From a checkpoint of a small mixture-of-experts model trained on Wikipedia.
Size: 12 layers, vocabulary 32768.
Below are experts of layer 6 (counted from 0) of a mixture-of-experts language model. Rows are named router (the router's row for the expert), gate (a neuron's input weights, with its number), up (a neuron's input weights, with its number), down (a neuron's output weights, with its number) and show model dimensions 240-287. Each number is 50 + 12 x the weight over its row's rms, rounded and kept within 0 to 99.
Before each expert's rows: "comes before" lists some tokens at least twice as common just after its tokens as in all text; "comes after" lists some tokens at least twice as common just before its tokens as in all text. This comes from a sample of Wikipedia text that the model never trained on. Tokens count by the router's weight.

# expert 42
comes before: ",", "\n", ".", "19", "20", "–"
comes after: "20", "19", ",", "18", "–", " United"
router:20 49 42 40 75 40 65 48 62 50 60 53 50 45 38 54 42 38 50 54 59 62 51 68 36 85 57 47 63 43 52 55 43 56 41 57 47 63 59 55 46 79 69 62 37 48 41 45
gate0:14 36 44 58 48 68 54 45 38 44 35 51 45 57 55 56 75 73 39 57 48 54 56 52 37 56 41 55 73 57 60 55 31 59 42 53 72 60 51 44 59 45 74 53 41 50 58 49
up0:18 38 60 52 48 52 41 55 47 44 49 37 65 49 46 51 50 70 47 67 50 53 67 44 25 49 58 35 61 47 61 53 57 61 58 63 67 67 55 46 42 60 60 47 42 55 45 66
down0:41 46 52 38 41 48 26 58 32 53 67 54 59 59 54 49 60 57 50 45 27 49 35 43 59 54 63 65 40 29 37 28 56 59 42 54 41 37 50 38 57 58 35 76 38 41 42 36
gate1:54 39 35 49 44 48 28 47 54 36 32 54 60 54 50 43 53 29 51 52 48 32 59 39 44 41 44 55 55 51 37 58 39 69 55 42 53 72 59 49 62 28 44 49 71 32 42 29
up1:39 44 52 50 53 43 46 48 50 66 12 60 46 27 33 40 61 60 70 52 57 68 66 42 45 63 56 78 55 42 60 53 41 46 58 49 56 60 50 51 23 30 69 56 49 45 29 33
down1:56 41 55 41 59 35 54 48 43 49 39 49 38 52 42 52 71 30 71 67 76 55 36 32 44 38 69 56 54 54 50 62 56 62 38 38 62 69 33 51 62 45 32 46 47 41 57 69
gate2:44 71 35 43 33 61 59 44 60 40 66 52 49 56 52 57 64 62 45 78 48 47 56 42 53 50 39 43 63 39 60 42 62 58 59 53 48 48 37 59 57 44 54 56 72 42 56 39
up2:40 56 53 54 59 58 44 45 55 43 40 46 31 39 40 39 47 53 32 66 59 73 56 65 65 64 67 61 64 65 69 47 29 43 62 73 33 25 42 73 45 59 50 55 65 35 57 50
down2:62 40 50 47 43 30 43 36 68 33 56 38 55 42 35 53 37 39 57 37 64 62 81 53 49 52 38 60 40 64 59 49 08 28 40 60 48 43 58 30 66 72 64 45 57 62 73 64
gate3:47 68 45 23 36 46 53 56 57 33 80 45 57 72 55 36 54 34 50 60 45 60 67 50 42 52 27 79 47 44 66 50 46 54 44 49 34 49 28 60 52 51 58 55 41 45 50 50
up3:51 39 59 70 54 42 48 49 69 51 62 57 37 52 51 49 56 45 40 56 51 73 37 45 37 54 57 60 50 41 69 63 42 57 53 64 46 54 66 56 54 52 66 55 58 41 44 63
down3:53 43 58 65 70 36 42 56 58 51 48 36 58 31 62 45 51 58 57 56 52 56 70 78 29 56 53 40 32 54 42 57 34 33 46 56 48 64 37 60 48 52 43 33 59 57 54 65
gate4:67 62 55 28 80 56 48 33 91 42 47 63 46 42 45 43 07 48 52 49 46 60 54 49 44 57 45 45 57 50 45 51 70 44 48 56 37 52 48 51 26 49 12 68 57 64 60 38
up4:61 60 59 42 54 46 55 41 61 35 43 67 68 36 57 49 47 78 35 43 42 56 38 48 44 47 38 53 52 37 56 42 57 66 40 50 53 49 42 49 60 73 68 64 31 51 45 44
down4:31 45 46 45 52 27 51 57 54 61 52 53 48 60 36 49 67 38 60 49 23 56 45 49 56 32 52 52 49 64 49 55 63 46 57 46 38 31 52 29 42 44 45 43 78 31 58 57
gate5:24 64 65 50 63 36 39 57 65 43 56 57 47 47 36 28 46 51 45 58 45 48 77 64 45 75 38 55 68 36 37 43 20 37 58 54 40 51 48 37 29 68 62 49 46 44 41 49
up5:51 49 52 53 41 41 64 58 56 66 40 38 41 46 58 64 77 68 53 52 46 52 68 47 41 46 46 46 65 55 60 52 47 51 40 64 53 57 52 60 58 48 33 37 52 26 47 48
down5:50 51 44 26 40 48 38 47 67 64 48 51 63 68 27 69 47 48 67 34 59 49 53 24 13 38 40 44 45 47 59 50 49 50 49 57 67 58 49 25 46 34 69 53 59 52 45 73
gate6:54 77 44 50 49 50 40 27 37 18 68 44 50 43 59 50 38 47 45 71 51 60 53 27 52 45 43 39 20 53 56 45 56 40 23 35 36 55 49 58 66 51 65 42 46 44 45 58
up6:48 31 61 49 42 59 52 71 72 49 65 65 64 63 55 47 66 49 44 35 47 54 48 55 59 58 33 61 71 57 31 44 54 38 60 56 55 50 48 41 33 49 39 66 51 59 45 44
down6:50 69 64 37 62 42 51 26 32 61 56 59 65 70 68 51 34 38 48 43 48 40 44 61 71 44 54 30 42 42 56 57 62 57 40 56 79 33 40 46 42 54 34 37 52 46 43 35
gate7:39 59 54 38 47 47 18 61 44 58 38 49 60 49 65 39 48 58 59 44 53 53 53 29 50 56 42 56 39 51 52 39 48 55 33 34 59 61 31 45 71 45 40 37 41 54 45 45
up7:56 44 24 29 53 53 38 42 71 45 70 37 42 53 47 51 47 43 36 64 43 42 19 45 37 43 52 55 49 82 24 54 59 52 56 42 28 34 45 52 44 50 59 42 52 57 39 58
down7:60 53 48 43 49 44 30 46 49 74 48 42 56 33 51 42 43 53 29 56 55 49 52 69 57 29 64 47 39 61 34 43 52 51 57 51 49 22 37 35 21 41 21 49 57 48 58 40
gate8:33 27 61 62 47 63 42 66 43 60 43 42 45 22 54 48 64 67 50 55 37 53 54 57 53 63 32 44 41 39 34 56 42 68 72 35 60 46 74 33 27 58 54 53 45 45 64 59
up8:41 40 42 55 33 30 56 42 66 52 60 45 31 64 47 42 46 23 38 43 54 27 50 38 52 40 70 64 64 62 44 74 55 48 47 72 46 64 33 38 55 43 39 50 55 32 40 84
down8:43 61 51 33 54 53 51 68 58 39 53 52 64 57 58 48 55 39 53 55 65 57 62 48 39 46 49 18 63 69 67 44 64 75 57 47 59 71 59 69 47 62 56 55 46 49 68 67
gate9:40 57 52 46 49 43 39 38 42 50 66 50 46 56 34 68 48 56 54 44 67 66 53 48 55 64 28 32 33 54 79 39 35 63 20 50 56 53 60 60 64 53 46 28 54 44 58 39
up9:38 45 49 44 50 55 63 47 52 54 39 40 36 54 68 48 67 61 38 52 49 34 55 39 47 26 60 50 63 52 47 61 69 36 50 65 64 66 48 42 45 50 49 61 48 48 64 59
down9:26 60 54 49 38 27 45 38 54 42 36 46 61 62 45 52 52 58 53 44 63 41 60 47 57 61 66 44 69 49 48 56 58 61 32 56 43 42 52 51 41 29 52 54 65 56 42 35
gate10:49 58 44 39 73 35 51 39 47 43 58 37 62 50 61 78 46 21 37 57 52 33 63 66 47 50 58 57 59 40 61 28 44 34 44 73 50 62 37 37 63 68 57 61 56 50 79 47
up10:44 57 41 36 55 35 55 44 65 46 28 58 53 39 53 77 49 59 57 38 61 55 64 52 48 70 50 47 36 43 70 71 63 74 54 57 42 41 51 45 70 51 38 30 44 54 63 32
down10:58 55 49 22 55 54 53 44 44 54 57 36 47 50 50 34 48 36 61 57 33 63 48 55 44 38 53 45 30 50 48 34 51 48 27 32 44 45 26 65 41 52 33 50 61 48 32 46
gate11:34 53 50 30 41 45 51 44 72 62 44 32 71 36 52 49 32 40 66 45 47 43 47 33 31 60 44 56 52 61 27 43 49 50 22 57 41 49 65 44 44 61 44 51 64 48 42 49
up11:30 47 33 35 53 43 59 61 46 69 36 25 61 38 51 70 47 50 60 42 52 42 41 45 58 52 59 51 45 72 51 33 54 46 39 56 37 64 72 42 43 56 54 31 69 57 47 48
down11:33 29 53 31 55 40 53 40 41 41 46 27 41 48 61 58 52 44 41 42 45 57 48 53 53 53 55 38 47 64 45 56 40 45 31 49 40 49 60 52 42 82 52 36 50 61 69 62
gate12:39 50 59 53 55 41 48 53 71 35 55 36 41 48 60 51 42 30 38 65 51 55 29 33 58 42 58 54 64 37 67 60 34 62 43 55 42 46 33 50 60 29 58 47 50 52 50 50
up12:25 38 43 70 63 51 75 55 46 56 69 33 43 54 58 56 28 49 51 67 60 63 34 38 37 57 57 50 47 18 45 58 38 56 41 44 39 56 51 47 52 49 46 68 40 55 50 40
down12:41 45 54 47 55 46 58 38 40 59 38 55 49 55 37 41 62 54 43 60 59 25 36 71 64 59 51 38 66 40 62 33 61 62 53 50 39 66 52 53 64 28 43 52 45 60 69 42
gate13:66 56 58 70 55 68 44 52 56 11 60 35 67 60 65 40 29 57 62 54 48 72 69 58 60 38 40 50 58 53 55 43 70 56 34 42 64 43 51 42 42 87 50 34 57 58 69 49
up13:57 44 45 37 46 36 40 53 34 53 33 60 73 64 31 50 42 67 51 63 56 45 46 64 46 41 46 47 61 68 32 51 41 55 55 63 39 80 68 38 31 32 38 40 39 71 70 39
down13:58 38 68 44 38 47 60 46 26 38 61 61 61 79 73 63 40 60 53 34 52 28 48 35 56 29 40 57 57 62 50 70 41 63 49 42 75 60 48 53 74 45 33 39 36 57 69 45
gate14:33 57 51 42 50 43 57 64 41 27 54 50 42 59 49 51 60 71 50 48 54 49 50 21 49 65 55 63 34 27 38 59 33 77 49 65 55 58 60 30 29 57 78 43 39 37 45 45
up14:58 35 29 35 27 70 45 47 34 72 39 64 63 35 36 46 42 26 55 51 50 54 36 49 63 19 47 47 73 73 35 47 42 28 37 50 44 62 47 80 50 43 27 31 61 65 47 51
down14:32 48 49 44 44 29 48 49 43 35 54 58 51 44 30 42 35 65 46 55 50 39 27 55 77 60 51 44 64 41 54 55 40 58 43 52 67 39 59 60 58 45 33 44 58 27 42 49
gate15:47 52 42 33 54 61 54 39 78 27 38 45 42 54 56 25 49 47 45 49 51 41 57 37 52 53 40 26 41 68 49 36 58 48 52 44 42 56 50 66 46 62 52 46 66 71 45 56
up15:60 45 52 45 66 66 51 46 63 51 21 49 51 57 43 66 38 30 36 53 58 61 28 47 40 35 52 59 60 47 67 52 47 55 53 47 47 62 60 44 30 48 68 53 71 53 45 43
down15:30 35 33 46 37 28 32 69 42 55 58 73 39 42 41 51 41 41 50 51 61 48 57 71 29 56 49 57 46 50 56 73 46 63 46 67 38 53 32 43 77 60 46 47 48 37 48 58
gate16:75 44 46 69 56 54 56 53 44 26 46 38 48 47 60 93 27 28 60 36 50 50 58 31 50 67 55 57 55 65 75 44 61 49 45 51 48 32 54 51 29 68 60 43 70 47 62 53
up16:41 50 51 37 81 46 62 60 38 58 46 49 23 72 40 57 46 54 52 76 53 29 56 58 32 54 46 71 49 49 46 66 63 36 59 43 60 53 34 64 46 58 64 66 31 37 53 57
down16:67 35 61 36 57 32 41 54 31 39 46 41 44 14 48 44 29 49 78 50 35 45 52 36 57 55 58 53 37 56 48 69 38 57 49 63 63 60 60 30 56 29 38 56 27 30 45 55
gate17:68 53 54 47 38 44 51 44 50 48 75 30 34 26 29 32 44 59 39 41 47 50 66 49 39 69 48 54 61 57 65 52 64 66 39 49 50 51 67 53 44 29 59 41 43 28 61 53
up17:60 51 45 45 54 32 65 40 50 77 32 58 45 60 59 43 38 50 65 53 52 43 49 49 51 67 54 49 49 32 58 47 52 38 73 39 62 27 52 41 67 55 56 43 53 62 49 46
down17:74 45 39 43 62 52 54 69 46 27 53 31 48 57 37 38 40 50 41 50 46 46 40 57 44 43 57 60 46 48 61 57 57 80 51 57 45 54 54 50 57 59 36 45 25 63 54 65
gate18:51 41 49 40 38 41 61 41 36 43 44 57 43 50 70 40 48 52 51 48 60 77 47 27 35 62 52 65 48 62 39 60 46 44 23 38 73 34 26 41 58 48 59 40 51 45 38 31
up18:46 59 55 50 48 78 18 54 78 38 44 59 55 80 43 49 45 43 35 55 40 44 55 52 72 47 42 49 37 39 49 52 44 40 57 55 61 59 63 54 32 54 44 59 75 65 54 55
down18:57 46 55 73 68 57 43 24 52 43 55 69 51 59 49 41 29 52 49 59 16 51 59 49 55 52 42 51 58 51 39 53 63 46 45 45 67 56 18 48 66 54 77 63 63 61 42 46
gate19:57 66 51 78 47 42 49 72 42 34 70 68 70 50 57 35 41 65 25 51 45 65 41 34 55 64 36 50 42 34 35 36 40 43 51 50 72 41 50 53 55 63 63 23 45 16 42 26
up19:31 58 52 63 60 53 36 52 57 38 54 49 63 52 51 29 47 76 36 33 52 65 43 59 52 60 17 45 43 67 51 54 33 56 59 37 61 53 48 59 70 45 62 44 35 22 43 37
down19:47 38 55 64 53 53 68 60 42 51 53 42 41 25 40 48 52 53 29 36 33 59 28 37 53 51 56 49 45 45 53 42 58 34 35 59 30 66 54 47 48 45 41 61 40 59 45 71
gate20:51 82 43 57 64 43 55 53 73 29 55 45 47 35 73 48 70 43 28 44 61 59 41 42 44 63 53 33 56 54 26 62 57 36 40 42 65 64 64 44 24 60 69 67 38 69 36 50
up20:68 54 49 33 40 59 43 26 49 78 52 55 50 46 44 60 41 51 29 49 34 52 56 50 48 35 40 40 42 48 41 12 45 68 54 72 24 38 43 47 61 41 48 32 62 40 80 49
down20:63 40 62 57 36 63 69 53 55 32 77 45 39 48 68 56 55 51 61 49 44 63 51 37 25 58 48 38 48 45 45 45 56 64 40 59 48 34 45 62 58 75 60 37 50 68 43 31
gate21:41 63 25 62 23 54 53 52 56 52 48 41 54 49 59 43 46 39 66 49 39 66 82 27 49 57 49 66 53 39 45 30 31 46 45 39 63 55 23 62 66 41 56 59 21 49 48 54
up21:51 64 70 48 47 56 56 63 43 47 51 61 31 51 52 54 51 76 60 31 56 42 48 58 45 46 42 50 45 71 40 42 41 51 45 50 60 34 34 52 64 42 33 40 55 41 34 56
down21:61 41 55 42 32 58 62 50 35 73 45 56 68 31 53 44 58 60 41 45 63 68 56 53 61 48 54 37 35 52 41 40 46 56 49 45 85 53 43 39 66 61 61 46 53 33 34 60
gate22:53 67 50 50 39 42 58 49 36 53 55 49 58 38 63 34 49 60 49 44 42 78 66 35 49 56 21 36 54 44 52 42 47 68 66 44 55 47 55 48 67 66 56 53 46 46 68 34
up22:45 49 65 32 69 62 53 34 47 58 62 36 47 57 60 43 56 50 44 73 49 46 43 34 35 44 34 58 27 64 39 33 52 30 47 55 60 51 46 47 62 67 70 62 29 36 57 58
down22:22 51 45 31 62 49 60 43 34 55 72 48 46 59 64 67 58 61 46 69 70 46 69 64 47 44 66 31 53 54 43 36 36 55 34 69 53 65 36 56 43 55 38 57 63 52 40 47
gate23:53 58 26 44 61 59 69 32 56 26 37 51 61 42 49 39 56 54 63 62 47 65 79 45 18 35 42 53 56 45 42 47 54 38 60 49 26 51 44 69 50 29 60 42 34 53 28 38
up23:39 56 40 33 37 57 56 35 38 41 21 55 53 58 52 68 42 41 72 40 46 53 60 49 42 36 48 64 51 44 69 40 41 50 54 52 17 51 55 67 53 38 53 46 48 59 48 49
down23:45 37 29 40 42 52 43 81 47 30 57 50 42 35 43 56 45 58 51 54 42 50 59 48 49 71 54 53 61 51 52 65 25 57 68 56 23 50 57 57 66 66 47 36 55 46 37 35
gate24:62 71 70 58 37 55 61 52 73 54 59 45 70 50 37 46 52 52 60 47 37 80 82 47 54 42 54 39 57 73 53 60 48 48 58 52 53 64 46 47 55 49 56 33 48 50 50 62
up24:58 23 46 41 56 48 53 35 52 61 18 59 55 51 54 41 63 64 53 45 59 27 43 55 37 58 42 67 55 49 60 55 53 58 55 59 31 47 44 85 28 44 43 52 42 57 32 37
down24:67 53 75 43 69 52 39 40 57 51 56 44 34 37 63 65 54 31 34 62 70 43 35 39 65 27 50 62 45 59 46 33 23 66 50 55 42 71 47 60 66 59 60 61 48 37 58 43
gate25:38 39 58 29 57 49 47 55 49 67 31 59 53 51 49 62 55 49 64 46 71 34 70 60 49 92 48 54 70 59 55 43 49 38 43 52 49 68 52 60 71 27 53 58 41 42 63 31
up25:47 57 58 47 70 45 38 39 44 78 27 53 39 39 33 29 58 59 54 50 53 61 42 39 45 43 46 52 50 20 56 54 44 54 39 41 68 37 49 47 30 58 68 46 51 68 57 44
down25:46 51 49 29 77 51 31 18 44 54 51 50 46 61 55 54 83 36 75 65 53 61 47 67 38 57 57 50 52 58 62 38 30 55 45 43 39 61 61 64 48 55 61 47 58 47 66 49
gate26:53 72 67 45 47 52 57 49 64 43 48 53 65 54 42 39 64 48 53 40 52 56 47 39 30 47 47 69 65 37 51 44 47 43 47 46 70 37 61 64 53 68 46 49 36 55 25 38
up26:40 44 46 48 47 42 75 54 44 57 63 47 64 39 44 60 38 67 44 41 53 40 62 67 51 43 49 50 60 55 53 44 34 44 73 35 52 46 65 48 48 34 45 55 21 49 45 54
down26:33 35 36 66 38 53 26 41 83 59 44 49 55 58 53 38 54 43 48 32 53 49 47 41 41 35 39 53 46 51 41 42 51 74 77 62 43 55 46 51 31 46 60 59 65 83 63 62
gate27:42 45 32 36 69 60 53 49 58 81 53 39 55 37 70 66 62 60 53 47 53 68 47 32 49 53 44 51 53 56 50 42 56 41 53 46 54 64 70 29 40 52 54 47 51 59 34 42
up27:20 56 61 39 40 51 36 44 46 55 52 21 61 46 56 39 55 52 57 39 42 35 55 51 43 35 42 49 43 78 45 39 46 60 49 27 45 53 50 57 65 60 57 47 47 52 56 68
down27:66 67 84 61 47 53 46 39 54 55 37 51 77 33 44 54 43 56 47 44 57 47 38 72 37 21 43 44 42 60 54 42 45 59 42 56 28 35 33 53 38 50 27 55 32 70 58 44
gate28:46 59 72 46 61 61 34 57 55 27 59 60 64 58 46 45 62 38 54 57 58 49 38 72 37 59 48 39 33 55 63 44 65 37 48 37 56 58 57 49 41 62 68 39 60 53 50 64
up28:55 53 64 24 50 55 55 56 60 61 50 47 31 64 58 48 39 60 57 22 55 76 59 40 54 38 52 64 75 52 46 31 46 68 43 55 54 52 51 53 66 39 31 56 50 36 64 34
down28:70 55 60 43 41 67 53 46 59 50 56 52 61 52 39 51 36 38 24 64 52 49 56 49 59 57 52 27 38 48 44 45 69 48 39 40 68 29 44 42 47 45 39 27 54 54 42 47
gate29:49 51 37 63 46 43 58 44 62 53 33 58 48 43 33 52 23 53 13 43 47 44 46 53 45 70 52 57 41 51 52 52 56 49 52 53 38 41 55 58 50 40 48 26 67 56 38 41
up29:72 58 41 35 45 65 37 55 32 55 49 44 77 40 60 75 52 41 79 45 44 51 58 48 56 65 41 51 52 68 45 40 72 34 66 26 51 46 61 38 65 66 55 43 51 60 52 50
down29:36 22 58 46 66 65 38 51 54 38 50 39 63 75 66 74 52 34 58 53 54 53 28 37 54 65 27 42 42 59 41 55 69 48 60 42 79 37 33 44 55 70 57 59 46 48 43 56
gate30:57 50 31 76 45 37 53 63 53 67 63 27 75 50 77 52 55 67 47 30 48 29 36 52 49 41 48 45 49 72 49 24 47 22 40 50 65 60 54 48 72 61 38 44 46 30 55 54
up30:48 46 69 39 76 67 42 29 56 42 38 35 38 43 68 51 45 31 59 65 53 56 56 40 67 29 40 41 31 52 39 73 50 67 57 52 46 47 33 48 37 28 53 46 51 69 58 52
down30:56 40 56 51 49 58 40 43 46 52 45 36 68 28 62 57 65 59 51 54 43 55 66 68 41 44 33 53 49 67 66 58 58 62 41 28 42 45 58 63 70 58 56 46 68 48 49 39
gate31:45 36 65 31 56 54 48 56 61 50 50 59 52 49 40 70 36 50 50 39 41 40 41 47 50 57 45 32 41 58 58 51 52 46 46 61 88 54 58 33 51 66 42 63 30 56 75 54
up31:41 32 49 43 35 60 48 63 39 49 63 52 55 44 49 45 57 50 29 62 49 47 57 34 66 71 53 47 47 66 11 65 42 71 67 66 50 59 33 49 42 47 50 53 39 66 68 58
down31:62 49 39 40 65 59 49 58 60 29 63 49 59 57 50 42 62 26 63 45 41 68 55 54 32 47 67 47 61 53 62 68 65 58 65 59 69 51 58 54 54 60 56 70 44 55 42 55